Below are experts of layer 4 (counted from 0) of a mixture-of-experts language model. Rows are named router (the router's row for the expert), gate (a neuron's input weights, with its number), up (a neuron's input weights, with its number) and show model dimensions 0-95. Each number is 128 + 32 x the weight over its row's rms, rounded and kept within 0 to 255. Numbers have three digits each.
Before each expert's rows: a language model's description of what the expert responds to. This comes from a sample of Wikipedia text that the model never trained on.

# expert 59
Line-initial hyphens in bulleted lists (- Born:, - Died:), table pipes, section equals signs, and "for" in award names such as Award for Excellence.
router:105133135084093147080096161145134125094093171148148044138152145135104107155100074128083149093116136100136150144169121115092077079140084118166136156159132165128174161156099184088170122070129152115103102050122109144193135112140139144100131063152171188196124135163137121104097164112166129125
gate1:142128118062117163138171112162154105122088131153181116106114086167143070076132144100161085155107151143083150069099079149041146070125125173124114151184077205182104112119186113140097140126154158119115166109127154060141144155120140169072158102104117131130148109147133129116130136075143149117
up1:140157100087159134117139092104144129130139110133055155148173152102090098184170165134135145168117160134075103118180135175157111168115102106102105133161130085146098135074134097106102115123139193147148085147063088134142094110098053143159126156132109152105177132176189059131107141192114180144
gate2:129124119125064175170086122111164111144146085138223148148145105152115118086094152132142159152133109183126158181141143099096087140098164165156106144174108062104085159178170129137124118129097162161066100102130073129128094082165087100140096120161135131108125156155149148075084197124092107167
up2:100165095163157084177073086149153102097142103138178115122175142084128117135168101159186163130158147106152110147178175110116056126148146139165100168075093147142088128175131147092121072140046138118140124067153124189105171106144143153164139085135132135101055133122127112124141144107124102187
gate3:142116088100081153120168092109128181136102122145177108125100171134151116096085164147142129122120164146109078148071139151107128060131124136189141106176142117144193075119154128109145159136194163115115158107191158123087114137120104088080156145133172148128177091161112061147101104026121132133
up3:138149127123134141043085148123148215111092145177129129077149162132137140114155166097173139193100179103098119140103104094154144125116169139157109115104123133147108060077150097130132105111121109191209115089116159165175135110098122111137133106029165156117154130100092113123086123125163146163
gate4:140049099105113133059139108075109131127115088161070080147183108116116155220120169139126151119084170110107128120129110131073152120105156107153062131117135174165172161139147149132061146089154086110126137088158216136150159146084103137082115095123139103101147126107121099103160147116145161098
up4:140176132136107110079089115076118124092127148125087092149132109086188151125139099129126095078138133089144136115157089136145090103093220114145116127129142168131164123129170092163196133177104071145175069064149176110114139159101063182118167130116141152129115094155153136104172143152091159072
gate5:123130124124098188142097120167137141098080111149143101109077184131111094108141155190098136122137096140163173150131137119099093147091143130201182163140128161114188063139098142125114127082135147182109065047152138139188091056098176123049102124120137135158133156101132128154123161111138128104
up5:119149114142056163156122140143146151112085167132185131125091153117152068112126151131128123117126132119146141135197142154106073142099133099196145191117094144118176135149120142139132161080106113110102080067159076098168059095119115062106174085126106142163089181111173058162119175139137125118
gate6:144113130152073145127116137159096153085118164125150135134161139134171149142119122092141175107146186087140165096075149115070139083148149133158073158144091125141095146090150075092073190129112122115100113121154142164167141120126110077060080125169235121155077144116073142181104108127141125092
up6:177137142127164164084135108143142159096141108072108167121131160142154163145131155168121128151137159071104132163154064109158145128115094132116077152125108094107084144101136107145131095050113191096095118140165162104135097159135173092092126070137080084134225085141154160113158130086175094182
gate7:099100133134031111111141066134143104114102205143167066127123080124123096094113192129130159128132088096149192153136137131145173074071133137143139161141196132177083128089140121114144141085113098135144134107130102145171149158135136098138099148130195116114103160097124138079138098213096107111
up7:121133123115191141147148159076112139104188106082080126210129145114163139166138109102112103137152131146155052149157105123133094166124149122126108099121105113110150141155092101111135147163146102172126122142183186135142110037059118156154151159139069096127214078106107152144098103111182104130
gate8:124201152141079095112133152093106146105138139121133092128144125176108047098069102173121173090101090084166135180130146083120149126182156131149170159076155182090093135117095120114110154127090143096093132129113099146132135143116140171070184137110119083176190137106106110088144147191163147086
up8:121174107135130082160113124185105143191145106089131141125080142162141106135187129190131137089065119088094094077158086111217110127155116197090167131086140115116146133100107130126116153137208153155103107076135116124195075143109143154132107186123149150144144144113168107148116129122118110065
gate9:095120188142140144074128145118146141107094102128046176123185126072107148171128113132134164143096154069109195176160115178114087119110087152126129146125109133116127130142112146076151079104157174158094164106116089148202110118148137169156102123098131089110155162138219151126134086090171095115
up9:087117184172105103090099103132193128125132166132101213178131158099128130126129091102095130125067179104073149121166154176098123091144153085145170147148103152115070139160132137080141132102134091190088114184162138098128135186171118117122139146027144117112149166114156121122124128102156101121
gate10:122126129096100100150105121134164138083147078161069094145084105169097149135186171142087152129132175091133106150145063118099140096137105084139113120118138165159133087126130189105140107120159112151114170118102162138177154180077110078057151161162181179112098185183138089062158128114148148114
up10:112095101123126156131153092153161098065137122092119128106071159139113098161185154148119102136126152165142178108127069140142122094136120082112112098122086179116155108170118184154138140128115122142087117165156128118146179150151114092075204113119212140155121190126103130183196079183105104083
gate11:096122103107106142127152142154127063156106126103157081157148145130111116124121146185120140173101105167097124144094156175123108136138054104094188154139125078132142111111223123107104119115129182101116082163135118146144160113183103093105146093094121139134181215154175136142097205120182137078
up11:136132121138093163148152109131150170130107180126163115062110111115132044112101190100137123107108078168116095113075117124136097098158094126090185179145171099156110139106112166129185128106155132144137094111156042086117103094123166108173163163124118177121096131147170140096072195165169110116

# expert 35
The first three digits of years such as 197, 200, 201, 198, in dates, court citations and tables; occasionally other word pieces.
router:122103090135120146136147145157090064134103112125138093101142150091181133131099086103125165156060085124089148073099099081133070127119183153147105204172105110185145206122112176120194097119132151079119114109110125172186142164129096128121108112129097155152198156131135126122161173097153155122
gate0:068138078156123137136113110140147132155138111150079137081140045148139098122087146137113156098062087141186173102090128127172149113069151125061158163109156085129087191104138124158134074148121208096107138141156119186135116156172091115106123143121178127139153152130113162123195160157135150104
up0:151114110199111132116082128155093144170126112146137152137144105116084093112106114105140140054125181083134136165150150114165088119117071116091188142107102074179137192086139115116154110146057080045148186095124146143167125092172164153137141143116125101157129148101145155171122172160159174093
gate1:079134078109152125129090142151150168113039128147159152146160144073184069135076101099074103132168100184123105073087137088077114133101113166132171130141136159118133139135146159113161181075162146161152110111151082149101113140128096103145156058157115122080115184166160118092141146111169132162
up1:121132180075088143116134140078109172134177136142121145135111124161083094132143068086218098143145158161131136124175136172120164069094091140130134144148143150145113032136183072117113057116122132124141132144093097176162111139144135149125131143150163149142113091106086179128160074090134094068
gate2:117137102109102150099128159148090138153151044080121134124102106128165091177096077138113166092063071137162072062133108087107150090133156174098064148159104107129108161158122164117158168171093156145127149089189099156139124137167129128126111112100165107080170126167133125148107137127182121201
up2:111125101146155062113150133124114152131112180145108091147085170134144177101156179157136128121156110132154149118204153133185109112059128151131167146130106105106174113056082167137085129079197072122110155123152139070092129120182170104151080125144158157085100152094106085076128112093122159114
gate3:181132119096067111098150147112108152112146126148088111056113169129169215146114088181099168183102178121142084159151136137148100121096100144133073164131136142131149153111116122077182102098176139139151125131127161145182097173153096127099146124185135090096164128148150117159111087049103101081
up3:095112141132145069122111090111167091139149132117132076083169152125139125189113070116094173196136186179151170163129122157172135114102154159133076175154138098100177150123109105131144128158091112121189120145151090152134167181093143128179063130171173129157105120120160072115102101076096144084
gate4:145073111168108095154130181117165148110177098125198092151096117120154127099060154177093162155107165136134119152094086176073133095092141148212081126165139146178129145105079149174153122108124133144108158109134104159110099207110102106139082148101178141113153092147129095140161140070104149123
up4:100156116101088146170128084125112137119145109119101116166175136107116096106105125150111087184212204166133056180159157131132134074132171098150152138135149106145170033171132155147126116111134073086156155110130118096096193138139127149123103149092113101112179169136163078115131128163112098081
gate5:177131083156172151126116120154135072118164140186058116126106148107152095086141096094155134118038124094158133164101064078102137140121125195133170175091129136136132170132139155111147112171173153132090097110110173098120123130095090142110118157085138151162108110158123103077144178127139216088
up5:148158127144115084118163197161119110151159093132072063135158133157116101175096170104075117125102176147084173091110090157082120171146104145173085042110153146133192144106128100080152143134091128135057117161108128146131129150108093072111124126144142156107149157117132117137067131194109162163
gate6:128140086096104150092155173202094064149036174112176195166117113106103089157107119162106153131102195164152090140120086120156097114097106160192169118122148160159112128112117101097189112110129124157127102106109100142103117025122131150105169116129135166158135164141140110117125139136150116148
up6:057122146157124108141123158110119158130188172096086076100107115137118114114117179146164085114133138126131164123102061140141131144151104123095092136116134129092087097158150158172123141170129146133144153086149141145142128146092117117132048093091122108136040124063109202174081158124193188078
gate7:095179117083127183132138197140143116098148079102103134093187128104095130140082102084167118139132113024156090172145150103080108117161137132105107114140057162170132174101092119113132134103146151093106153098150158167150085128186111162080087102139107121113182159135153145136104180148089094127
up7:220125095154191142118101094149109071148106130159185097143102121089185107117159154097124144083114169122142166079152118119140163155095098090139107132128117112134124193113132162108136074128131150164100117162076101160101121159112132112109179060121157146192064054172140142123115096166129120119
gate8:171083095135118179134162103161116104162095118152087086130116183161135112095149170131144138132114107129133112126108089107054162140184133159140095146103114154151199169131104174097139071090178152139121143152090159122134183091164154153105039129090068119144158112183152091111088175145140134090
up8:129174150112168178179095144114091114072162084081177074133117162208205109082189088110085144088107111159149114087084105140156169154102164153091105165172117130147111099149106095133120096142137108165095127105136109110148124167136078078132173149138143121098097153151142082146123134168108091101
gate9:147151143117134175112183134100122087166125140141164119086120111076108104091088102142135100079092132102114122180103140092159052121173083142143092187198102097150096174129126152117120144169174125110074134133074096169126122139150108129149134128093076126139177164095214135092163125170169158090
up9:151128161121136093117135163183156115102107112140090123163115093180147138110162133166040147160117046190087151112149110126126204122124142130137126102119158161084134081153058091179130132071104119087133134139162172136091139132090166159167132155140123154122130054162087121195114152126096130149
gate10:136169146137140075162116148175184141064121122155126107077094181112168124124100105090153155088104112116105114092184065097166135148157133178143079126152060142104095160117139153157119070151150144131130128145083177126161110115083092117149129149145075194147112101165140111067187130132149191111
up10:077142150110140079088158162202126063096122123119151158135114174107181197096121101103129169129170089168093091143142092137139098173096118126118111139184111174083115141127159158109126131175179136133144096160112124071183131123157092101139160108146101081135125124044158078158083130148098165141

# expert 9
Punctuation such as list dashes after line breaks, table bars, apostrophes in contractions (he'd, O'Brien) and hyphens in compounds like peer-reviewed.
router:092125128136105176137107133123154101110068162133168121148146109125142106169090053137089142147090093106099168148183137100121129075120162136095114124153092106195177114160062169111180092120158165068144081091142132181154123094193099074112099120124142076165103131134097146073079127112127149146
gate0:073118151082128115109114145127108147121101159145166147151090152125110093129102159143095104159119132081129079110074189101093115093191119077194123155176093094143134161106101151123137163174159135146103196032131113140126065154158104112124132090141128118198108125103118138115124137171212131110
up0:196154092128138159114174128132153115179085156092149127124117052119125147156159127176144133196192127151137137118130117110090128136124097158129118193128135145167100103090140055120158083111108141108146172203086135083122108143130121143206164174169115136130132092128082113181167140069108101096
gate1:098138136160077126126142149095191111096127078095148135143144150134125157084140077130122179162124066142083125178127111166142086074101141163115157129124177101159163134120040184112139145155159178048110134188176114162119066119145130107149104141118140163109105141074138149073118171115111142157
up1:179172134122127096076136160095122181169140129120078118140110112115187177104056147092172127101145199102162122176118120120158113095112070139128107105072142168136142090157169104163185102111114079137125180103093106074165130175152087146145125141113094071137168142136150171092111157100090109105
gate2:158114113112130135139088159075118130113118170058154101099129148159064114047069119133098163180128096123082124176093109159101168103147095140097104089167104083118137158181115100166170110145169144047111128135166157183103129150160124163109137146136044149114129092159125135073126134128093140133
up2:150133109113128144082137174087172139144078157054132194101142136201144096120137115137118132154143146103075132143092116127135130058115109122103125111084127155192124159157161068172203083178145128116127065127172101150115144163163165127084083154150100071085154112089130100153134095106113146151
gate3:110156093155070151081163139153175142073070172096107135113161156107083141133072201149099102153169128139113120114134122136135067109167148150093124100170152141198103167117108140106159147145117159082100136101093177139142167134141085190139126073153105142159126067100108093133116108166077116187
up3:159108149040152192124079168169126143160188138115119067123158153128176143152134158116087197120128096142087114167124163159150134101146134068086175092118113109130090131133113085172167153084082149090098100172156113137120126160119146097121160188154079154105131143166149137148120077157152133077
gate4:170159141123110118105119080147107124117131142136166113121146152147152194128074097159098140084091189118183179113088169103120086076110085137075093110170103124138169117117130117148161131154077126139110130162133145193167079144152134152079122115113139112171154212158167135079067150144080072154
up4:111195157109102151125147114136123092136175193136129133158116101140102151166073155102072163120091171151141181137152126162093167092080066103129104098106135119078091145192154125110192100115193145110059144102168137145112063159144171097077094174162137109151136114148135145131094121138136141170
gate5:139154071104114090085091070139167120098137123101128153152167143116117137166095090087126115117099152028093204153128141105103145124105154135120132109145108190150126081101119107099134149175118111091043105141107164162125115193145098121107102156142180164156107169092100190104104166107111133170
up5:094117082164053104160098102158105126109129100088107096164164122085079115133136132072123099149135103152126145134146143113110136078138141136139135185079133126127199135100097143104123194132157128077089126149136117208198117099135155118097078177108101169180083112156124101194099072156123153149
gate6:131093152119117113070104113116195161028103117173180145086125116116087156084127089108111144096069163120130118111140131117122112115081150158157079152144104143186060171113148102152149114153156114129136162145126079165134141129165069129131182202160174133081136167125087127134095150148112090159
up6:121068205147161123057121222071103153149037125190152098115106143120134197069132169113113124081125135154136072144100133137119144152137111122146091109148127126177147097146109160131120126154138131157129136084117140101075155119137118110108107129084087113051116090143140173131151134121156096162
gate7:111144141105086167104113134107130156076152098069200136092135135136162153090112146180103155099160145139072135123147152155114132123108112184125086138177069112169179094141081165131167115127129129132116111072097119124120151160172056114139142129098090148154103146186119096105119128081048137216
up7:105095104081131141103097145088147116161139121137154087062130141121155138082074067088138128111184122123109186149161132113136134177110116090061099111221106136194149115113154109156075151134138104122180171077177153194099123094108107092170109183118128165127123174134128142127129157097164130134
gate8:089132138128103199102159094106159103083162161068141142147120142052109121144127102164164155124089144169113157075145173108045122051133113128149128136130115171107093112170074131087164129138163118138063110116135099171090115122118185119160117130168180144155128151117150143169105092087144178172
up8:184083093113118159143170153125107172164123110098106138139114112116136159116079110178184136147157166137142069133161091141161080064143092128145068095138125128187102120098108132154140149131049130137122129200133148183138057086178109093172150129139074157146089139171103094137106159127145079132
gate9:146074143132093140101125134104137134090143184113157176113155145167134118171137133152109174111085115104108074152130115141110100061076144136056173096139044079128135126104118152186152093075215134126139131098155115163101111092139069090136091118151140108148127199159071107111114106116130164134
up9:070110151177098169163101134166087086100129116111179060147137088117136220098155178155084067122126159144140157093160150140118156174144121143150113116139142113113142152185116128136146099089091114089086136165129118085107156180073136143115157091109109193072131100142119152094136165093121072155
gate10:102128155134112163192097060083106139089069133177134117109140204183124158134082125104157125124110101094116090167132140049081053123147160149114078131139116123145145143105071106119148131176168180145163159101139166171107156129173143120074113099125120090152124179113133150112094116145094177132
up10:129120059164078128155197112063183099101172093203195116079128112113132144101126131124116104126115128132136084147110086177083138136086130070134129150103153095151118139149142142056167139169152094102128194140127130130144169146149097086073124160147152103094089162143077097127147130120089123174

# expert 4
Pipe separators between cells in wiki tables of sports results, squad stats and records, often after a number, e.g. 5 | 4.
router:151127104114124106068096117104173068091083135137162075120160140132102149142132104135120195153128073139166172110140092094088108090199081148135160209116143165171161134171103183096157094083110146100138106094083142142129134093131132151104138145147154073159101145141170101104118141114126216106
gate0:105157129116107171117141136135136161150193044086078153154097118119115154066107106175160142099112159149123112118072121097125161089140154159140124105156081121108188121112148077159132107158091198122064102129096118193128113183124122179093158116103161091095165138144121063103110072102148147149
up0:159106114099085147116106134150150147153190059096083165145162166137145146126115098152138101176112205151140143104068149128101156097126140117139098134174069124153185096107152123126070111126102174139025099131100123164144132103133152098087161099132127062097191107167126128086096116084106137130
gate1:111138129127169119153132162162164080108085103116129110139177137129115098130168110137151159068095201082110133097085117163112089068172078162206148121149116128105080099136178134085119141199151169144075104122098062146107078118156113119148158149127112157096123094117154157140081170171172147103
up1:135181073155158122149176071161152090133115109121088091129121177183097130079116112148199131084096143086192130034102102110186098089118092139166125103151142101143150185123144109115125158140131173144103126103128074122113143150179093110151163093149129166123150156135112155162071154176140138100
gate2:177146117191105150126137197113139043049139136170131089128188138107101119129116158124113165104162146083163201073084087110125081180125131122190112149102113119118097154153152095118125123159124159172151166129117090168100156083127076153113090093137118131163111127099121150124125161135181179111
up2:094179103157163121056124149180139102081110099128101130100161097129161105108128101136151128116135148105163135117040045147094098151076112154164139166123118157112106233114134132135090105143084179131105107123109138139148180098118128190121087118115108171106129167109100092130157165180158164101
gate3:095070173116149101122148096144179097086092132156207130096126117160114111131107164109143197083114148143136164114133123126161137113087133180102236147140165119136082130101126142079119142127183164129136129160074085106093155186164191168104095101097123113113095151123119148095163116146127105074
up3:190222142155165108125130136150104101167133134166087131209174178147100136121131178102143082127095096128122105108073186111111118119182158118154144096114111090170156173120142085137099105156080119080074126116164144106156107077120100087153124110088112122100139081190092119103103149123157166139
gate4:151087156107128122091131079167210166099135104153092086126148114109115155093082124126114124119040087178162111152118107142151154128100141145171099116157176189152126116165099111134059194110106099085109122120083112120156204177151084087130107091116152147108157169145111082143149153107159133101
up4:094172124155116117120120138131056121133164175134154196177119148086113136165161128087178159156169188113061123150101105094129115166091102094070128131129076052118101095101163186110105115143122110155171112073154170168157087112107165118123104147132115100171096077161134107152153149169130117163
gate5:145131148160114157048113099102152152108123086053140112133098178152140134121090103113168157114136180121164173056208134101147195159120140128103128116141084092133113110113118148142137117098160112078110116171091084096146128134175101127107139113149116129167142165210146171091138048116078119122
up5:119120106172131143108186134100094090113132092161170130197146103131085140052130125122141097193123125131141091133170146134129121096172160120109154090119109152129151178164145164139168134144060156191139172168100060132063113081135185107119123153134083142185075187110119123119138146146149128175
gate6:128179093140104181155094109142077133087128124116127108165111171184108123145125109189156143144161123157144125143135129113180113109191100128152148140114118131131154132138199094162115139180110181058118113111091149148208129093121046073149124109109097154162140148121177052137130105060145099115
up6:112134165129105114209175077128091151095124117171143124118120076130108119136072143125126082086111076074129102115111157173125172130163123131126148153173138188132147136064174134105177059180131070104114148146136090091088105103162189122144169139127167139109131093102171196122098097155160136141
gate7:125168126092167127095134150175088080134038132127121116147150124120166144123093163139105102163157136168121100131182116157074141136153068170107160140187124164150078106176129209163108127157137116107091149147107105115170078065141097113112125208156114176139076153101097098098127096107112133111
up7:117134110155133166101131127102165125125155136142083137152178159157089166151201076112171081119149095127079114108066188118149074153103138129072124083117126103131181105127150040112128087103130121130167058125127099145153164143159147109137170047151115135118212113163133133124112145148149123166
gate8:101144092033125127171116135118105124127126136113157157150128163074087095151070083115145136135108097130127130142158192097140108135118119119161143075124109217106149100122136136057128113098137165135148080107095124104174146092160158166133097127147161171126171179149211197112115105122178169116
up8:161102119212126170077045138157078137149148113126132122133053124123113137127162202111134146133174122157106156098120090115158137106119174108102107136124136070153122130168156109145120188088109101180109173141191133189130135121092084143112135103124132101177115104142113080091170084089094077135
gate9:173086121144053152164132161166137072110178131135137128035156172130159097139108140168081151129098105110124112111135173147128121151157125139091183129096111111160066080103117104164124069076101139146102106162141137130119104095162108127080085184125118110104115067126130179171091178085144089116
up9:118109120109097141133061150126108077065117162110126093113144092123131140122161117120091110070099131133110121100102150129131197143117061096139215198131151146150081072141135188108135091148100167129134085185127154076086120129176164120129085116204135164148113120122087178139142151131102170118
gate10:131090150146120106142138075120129105092094082156119158162122142097117125135130090141096170160080124122109033143154104160108056141136139106065143101176180145133174182146138208121121118144154141155223129111103110158146085120101147152091180141094088137105134135166152119133126076133164077096
up10:145170102135150136142130163136121127100154162090095111097108139130043116159142146116087147113138119089137190079219156138076161116139167109140146199109166120118100092138159094118149084102112098146136126171148124127115122146089109155105161220163159094128107157131142179112120044115126197143

# expert 63
Single digits and number pieces in years, scores and table counts, plus spelled-out numbers like two, four, six, and "few" or "same".
router:103145133105146174092102097104131107130147147190139106126125139064155091137147091146150168112149063076111124066100088115139102129130129194160138125155084131154107176205086155118162126101179139109116165074076157198173103116125153132069075065150143196149115128096114142118126124105123140132
gate1:139129125106162139156193149168125072171134072170127124185189150158135177120130120095097195142164137104096108074114071158098111123093098167124123167131151080084156087175115045132140088074102102143155076090100101138148098159108109134087133105099172162151133129155096126094121156127096157139
up1:155118143147127102164125127089109135131034149078097187077118099129177107109158162135148121089108103146088145080115120143156127194170132130127116063126134163096138147104113212091104134192140183150151198194150114130130160087118155127112105131127065160125114144150142106123105193127169119113
gate2:095151175135143134125066119101140114101126116172108109126151140135081063127152085179152185155099107113208127123114123123068102141141113193126115091103104122149152135157098120135168127143148097200199117110138134184167128087132142114056123101095170175110122192120082113094129101172078104133
up2:151095040143093135180123157095105141167144169071155145112129109144152109070143161094131120063121131128113125106128172160162164129103128094113054167130100162120126123140169144159091123129086110045083132142146150084123113144137139109188154198195113154108099088143198128129128147098164147119
gate3:164099123111102132120183117134145105138146150104196109153172151075156104070132117130139091208128117117125130094111187115106097158141154161150159172087101097215148109149078146128124098118107150072111190127103147134122120170111077125119109044139119188157093111114070096111154169095112112158
up3:138113079198192087134085153179125119125094128140148143139120089156117110098131088084074122080083191089176145136156121149117100151138156088153175145168115157131134156127124104153108092234164133183105161155114058155173183114127152142110120139112159104123144109160127117122117172159103077120
gate4:133166092088118148086133167098111089114185134097144130162120135059116111181169110125135136110134079111151179152135134055134164117203131171139130189176128086118149115098104116117087149143180100151149138082175100146130153124064110083096172111140165115087084127091107105148111101200151172149
up4:206121166166148052096130142126127132099084167160089100083121128130178109110140177084162040134066119136098153137054138137165130089167129125159104109132161150110137155103137093110100108163161133117141145149129104169133161093166099091135118109088065149127130105170181162124148148187109127074
gate5:080171095124119103134122065160145127117086147123131111078187131075111099128083121195098109120094066165120109147171151094123134133132085110143165124129109154114188083151133111161156158130132134110190108121127169213156095122089128103109089097125157061197099070122137160121140065124160119142
up5:152117137170129158096120119093076101111087169111108139125169124122162178117147156108128067117196194069093191080118130141183142117130088169125127115146171127127079113111113177053118084123126120160123190141144128090106132075114105163082185152146153186127144168150146124112154178128176137112
gate6:108150095105130106127083085136155176129082133158124174111091082133186036111127136107089152085157109123160163133126129142207165141099086124140136152133123088131132135103093087159100163111157140164110100114140083130198110136201164147121098109154184079157105174131149096167115128131142114046
up6:147157106129143128103149125170081114081095086139083079168097164089202123159116135110117157169146113145124068115092159100108180099091132144176115087115132123155139127130129080114156159127180169191135136124184134155181091106052121097138036113136171115132132159149113084096113108086145085139
gate7:053166119174079162097068090140175129161159135140163132172187121154064181091110078082151127153139102135101201154127170192129143155128124138174171195116104111100111128151117079108147139118100066135134098135147124156117144162127097120158155094129163079068113114118157106094140158112132140147
up7:091154168071106120096151027129184119134182108158174098124153086118143123105114136115116095186136164129124119150105100137121079165128148104094160106122150095133050098116114130094191120105149097171147137105158128123115117158144107136130157137147171161122059105152110155153203108157062109195
gate8:141127181081126155106075136190137094110132132128100162091079106100137128082098150168143126137140075112131185119122104133156137089114120135106078142126071191095195137171092138110183157192115153138195197065060138122161117093138115147145095113067154137121101163129124125124121136120110142183
up8:062152138096137115076063121125081104103187126078086088158178131063115130141133145103135115102124094140098159145073163088109157140135158109131103100126183166133126152231112135129144127147067153141131109136135168146158072145129162163147098087150131097134153114188118149109106133087126152207
gate9:125101156182127111163129118145151124084148127073103049148151101137152129163101152193103120115120093153161145141075101110073118137079141086136147131103141115129121120161128218180175130100173116189141196119144131141148127094129117108103107085103172207105070134188140106119143137146150184152
up9:137152105086113126120178049195159102105150190092096114125098122121186150128127153153140116129179160134133139185124079138110114155099053084095172114075099108116108124176175140115128120100153143108161212159127188083116123158111113152126171159129178093090091149116069135126140160124152120143
gate10:082115090168125109142192134080144148093101126095132113162168113092142161133136142152104161131155105145150115103124093153170131104162130182115126147083133078162176134199028125156166146126118105093070169124109160118105114153071167178125134131162128152085087135092128114095125150123178128036
up10:135108121100137152171048163103102176194125167097099132140159129154085115137138104074161123180124070131165106130149109176078092135151135111096146134152062143108152151091176177149084125142144130167189061086135123098123131090101131070154156119061140103170169112138131147187114103129116146154
gate11:127136077141178161083098131118134083143158114148082130154197158093141106129132115139105161114121098139111092130034099169084102091110188155142149109121172155091143125194109067100148108089126152173161109147141100215137157125105117151098089058144170156151123166129124121135110065139128091130
up11:184105142075148156100155153121121121122133064128149088101218127062129172152181134120095106088084126115127097081138090133119132140141124135133157158190167050186133100158150130128103185039123123147110161108143071168168103120156169157104105109090137158147123127142091135127129113101149082145

# expert 34
Pipe separators in wiki tables of football squads, election results and place lists, often between numbers or after n/a.
router:131125102123098116074073146089202079103104135115152089117156151142091158146140110137104190114131078122145170120138100102103112046205093133134155173152139158180162126173089189116163104091120164088122120111106159127143146086136131150105113154128137073155105134133146108088109154065097202100
gate0:146105144112144131112085125089130124166090081054127095156161125109121101135095065133121167126128089153119180150125091052092179161130112095170106105123132148132129190222101113101126127088169080111118159142071171130103145151161148166117148106112076144168148182183153144092114105102163138164
up0:134133110156149123127092111095134113215118098065142136138126150055101088084143104090138085121167070100128157068123129094171219096122147143104079136069123151108070176175098140146161135132133082159104120184121126115141170169126179145131119151140120148160132167176123148176143118130110165160
gate1:089073162115086091166197087167188108131205132135113119136123121053137130116141142084123129080166102145111117192079108091090076097113108158114070136132148130145165171147090110126133143107165126078100154105161162157127115133126139154134149161171107139070156090106178080126162161157128076116
up1:092096131104104158135214159163147122181127101132158132159168089102135120117140102111179176161132160136108119169118123119083115139124156177213123091166123170101126126090080118139047141109133139163090221090131111158155080106135112133188076093143140083121120093146112088130123145094085128137
gate2:127101182134153081101155154109138125134116128166183133118127140148088125146030128084138152099097056116098079094129066119152160133157111158117131172170157196138100148119107117135085132164189148084152119156089117095152109122085172130103098135167091143106128142099143149121160230173142154128
up2:154212185169138087141112123171130102127134121217119098144134161140067146167096118113128108128095076114158135133145104133167092123108181136107122153084105103102094180123162117173099078174174149103135092114186168147103104124130136098135115130054136114111079103112116072135156172186149111089
gate3:100113150141125134139161193072127147117127166120111170111175174180081098162064086133109092114117153181067142134166083108103180165166072140146115148130150167142161118140119104165111101106125173103090089090118133163158175099119106152046088176147143145133124129115163147119147154044119161116
up3:096112159132149114166174222087091140107138168116094150096122125179096099129048120119128084108126136158097158140158108079131117160141082144131092157099113161099186135147106134196090126090110176103090145072135113132131120121080124152065103156149120143085131153122133136114139160020127127098
gate4:110114122140134115126094095139169115125176174140155137131116140131143182104142175163078077163140168100139131171147087191138108178145127143145120106117155104191137099075076162085169075136099097150141098119130076132139092147145113113106125068136174092092120139089162129076077231109102089156
up4:139134116160194088131099147122146158135067124096115095123103087098169184154176114118131117114144159101161116088137111154139133134058134132100136146121174147050160127108134228137149106134159109080208110106133117147118163193151167135111126160120139103119073130140111113114135132187098201075
gate5:135189155148160153164165111124158116135146146109184129129129163141084126162143130136013132097118179140109186081136126188105117104118175178114103106121145168141125068083126130118133101131150181099149149155173123166224142092134108102136096125130076103127107141052130142099152141128105168115
up5:081096132088146092124070067171141132103080131099174168131088152125131076109079154169131182111103165154130160127113095135158120085115081154148084122116095157123136170097147180097103146131112153118079145116128119159192154184120160136099106134134126171126165205148098137129121106190042118092
gate6:065063100084094114094181151080153096146112138105120028134154065106092138120129096141146133167127096171154100192109126118134147138077147131123094156185137160185151135120114138109068080155160084101120112100146140161103091128123192157147134104105114147134196103146095120117117174089144121111
up6:150079109137181126102119152098109099157182109149133144176141160171122156120089159170143163161178146142145087172159160155148128134180119108182129050117128050155202132100095128088126100137159147130134085097110086133105137069081122080065096096094099084131141121137081134154175137125115093136
gate7:121105110155169163173154127107077085100095153075148192133134113131198132127083140152135107137159153066101114155091085133124075110118175116157096114166112102170122206149063141161143065167145096135177136174119118107121109136173152141148150140191105175122137137113095158088078118161177145119
up7:123130100148072083105127148133124174147144205169168077156127090187088105162116110112031105119155102102177162129155103104127183205110099139111150171125139153128081083168090131109147084135146132069147117095163134130132137125135064139138137140130180122118058117128115153090142165096112159140
gate8:121058092139153135142172093176105165102135151145158213136123081142131135148129142187077150104095130091113080093127098140122207140117115198136206110161109209126115055145128122118114092079140130119141156131103130161076099106154138117089099124170158123117120109127104157098111141149104141183
up8:114144127134107119118112143074166081114107129095080102074161125126151071082087127057114100110149113161130161179155095177156111148123166115162171165137168095100104108142124153179125108159159096072108172178098098156148136118123096202130101129128165179101099130096174144105156135073181161067
gate9:133150096093093158107134144137068066126163131158113133094181118113136108213080191117090128131078149092115149118130157119025129115103072105118098174079101144147067177136146129177137136127156099132137141155140112103144109134114119178146125115130178087152121164043128117140147160144146182117
up9:093137088169150157109155155178168105194113172114117143123103201139129139084158068133117164139155156129085160117135148132164138105135183098136146094137074134111127081180076072108080151138081118180119135121107145186134144114111089122079128105129085119173131153183156167121147103083077061141
gate10:129136134132091129127133082082140167102103122140161119147131150051132153155151168081248146167089125136098134082118122176126117099108092209134128142183158199067123156098121134110080168080156116126138149076110144132162107140133099139158144090110110168136122177128124106093151111159122188123
up10:103140139141173170142092081125100090182186146122079098142129163109104070138130112178127141150156202109141180132107126105149170165161146066142144120081111081078098121120109159097202171144124161138128185070099152151109123117076089147139062129133101108145174101100145178140085101114131142144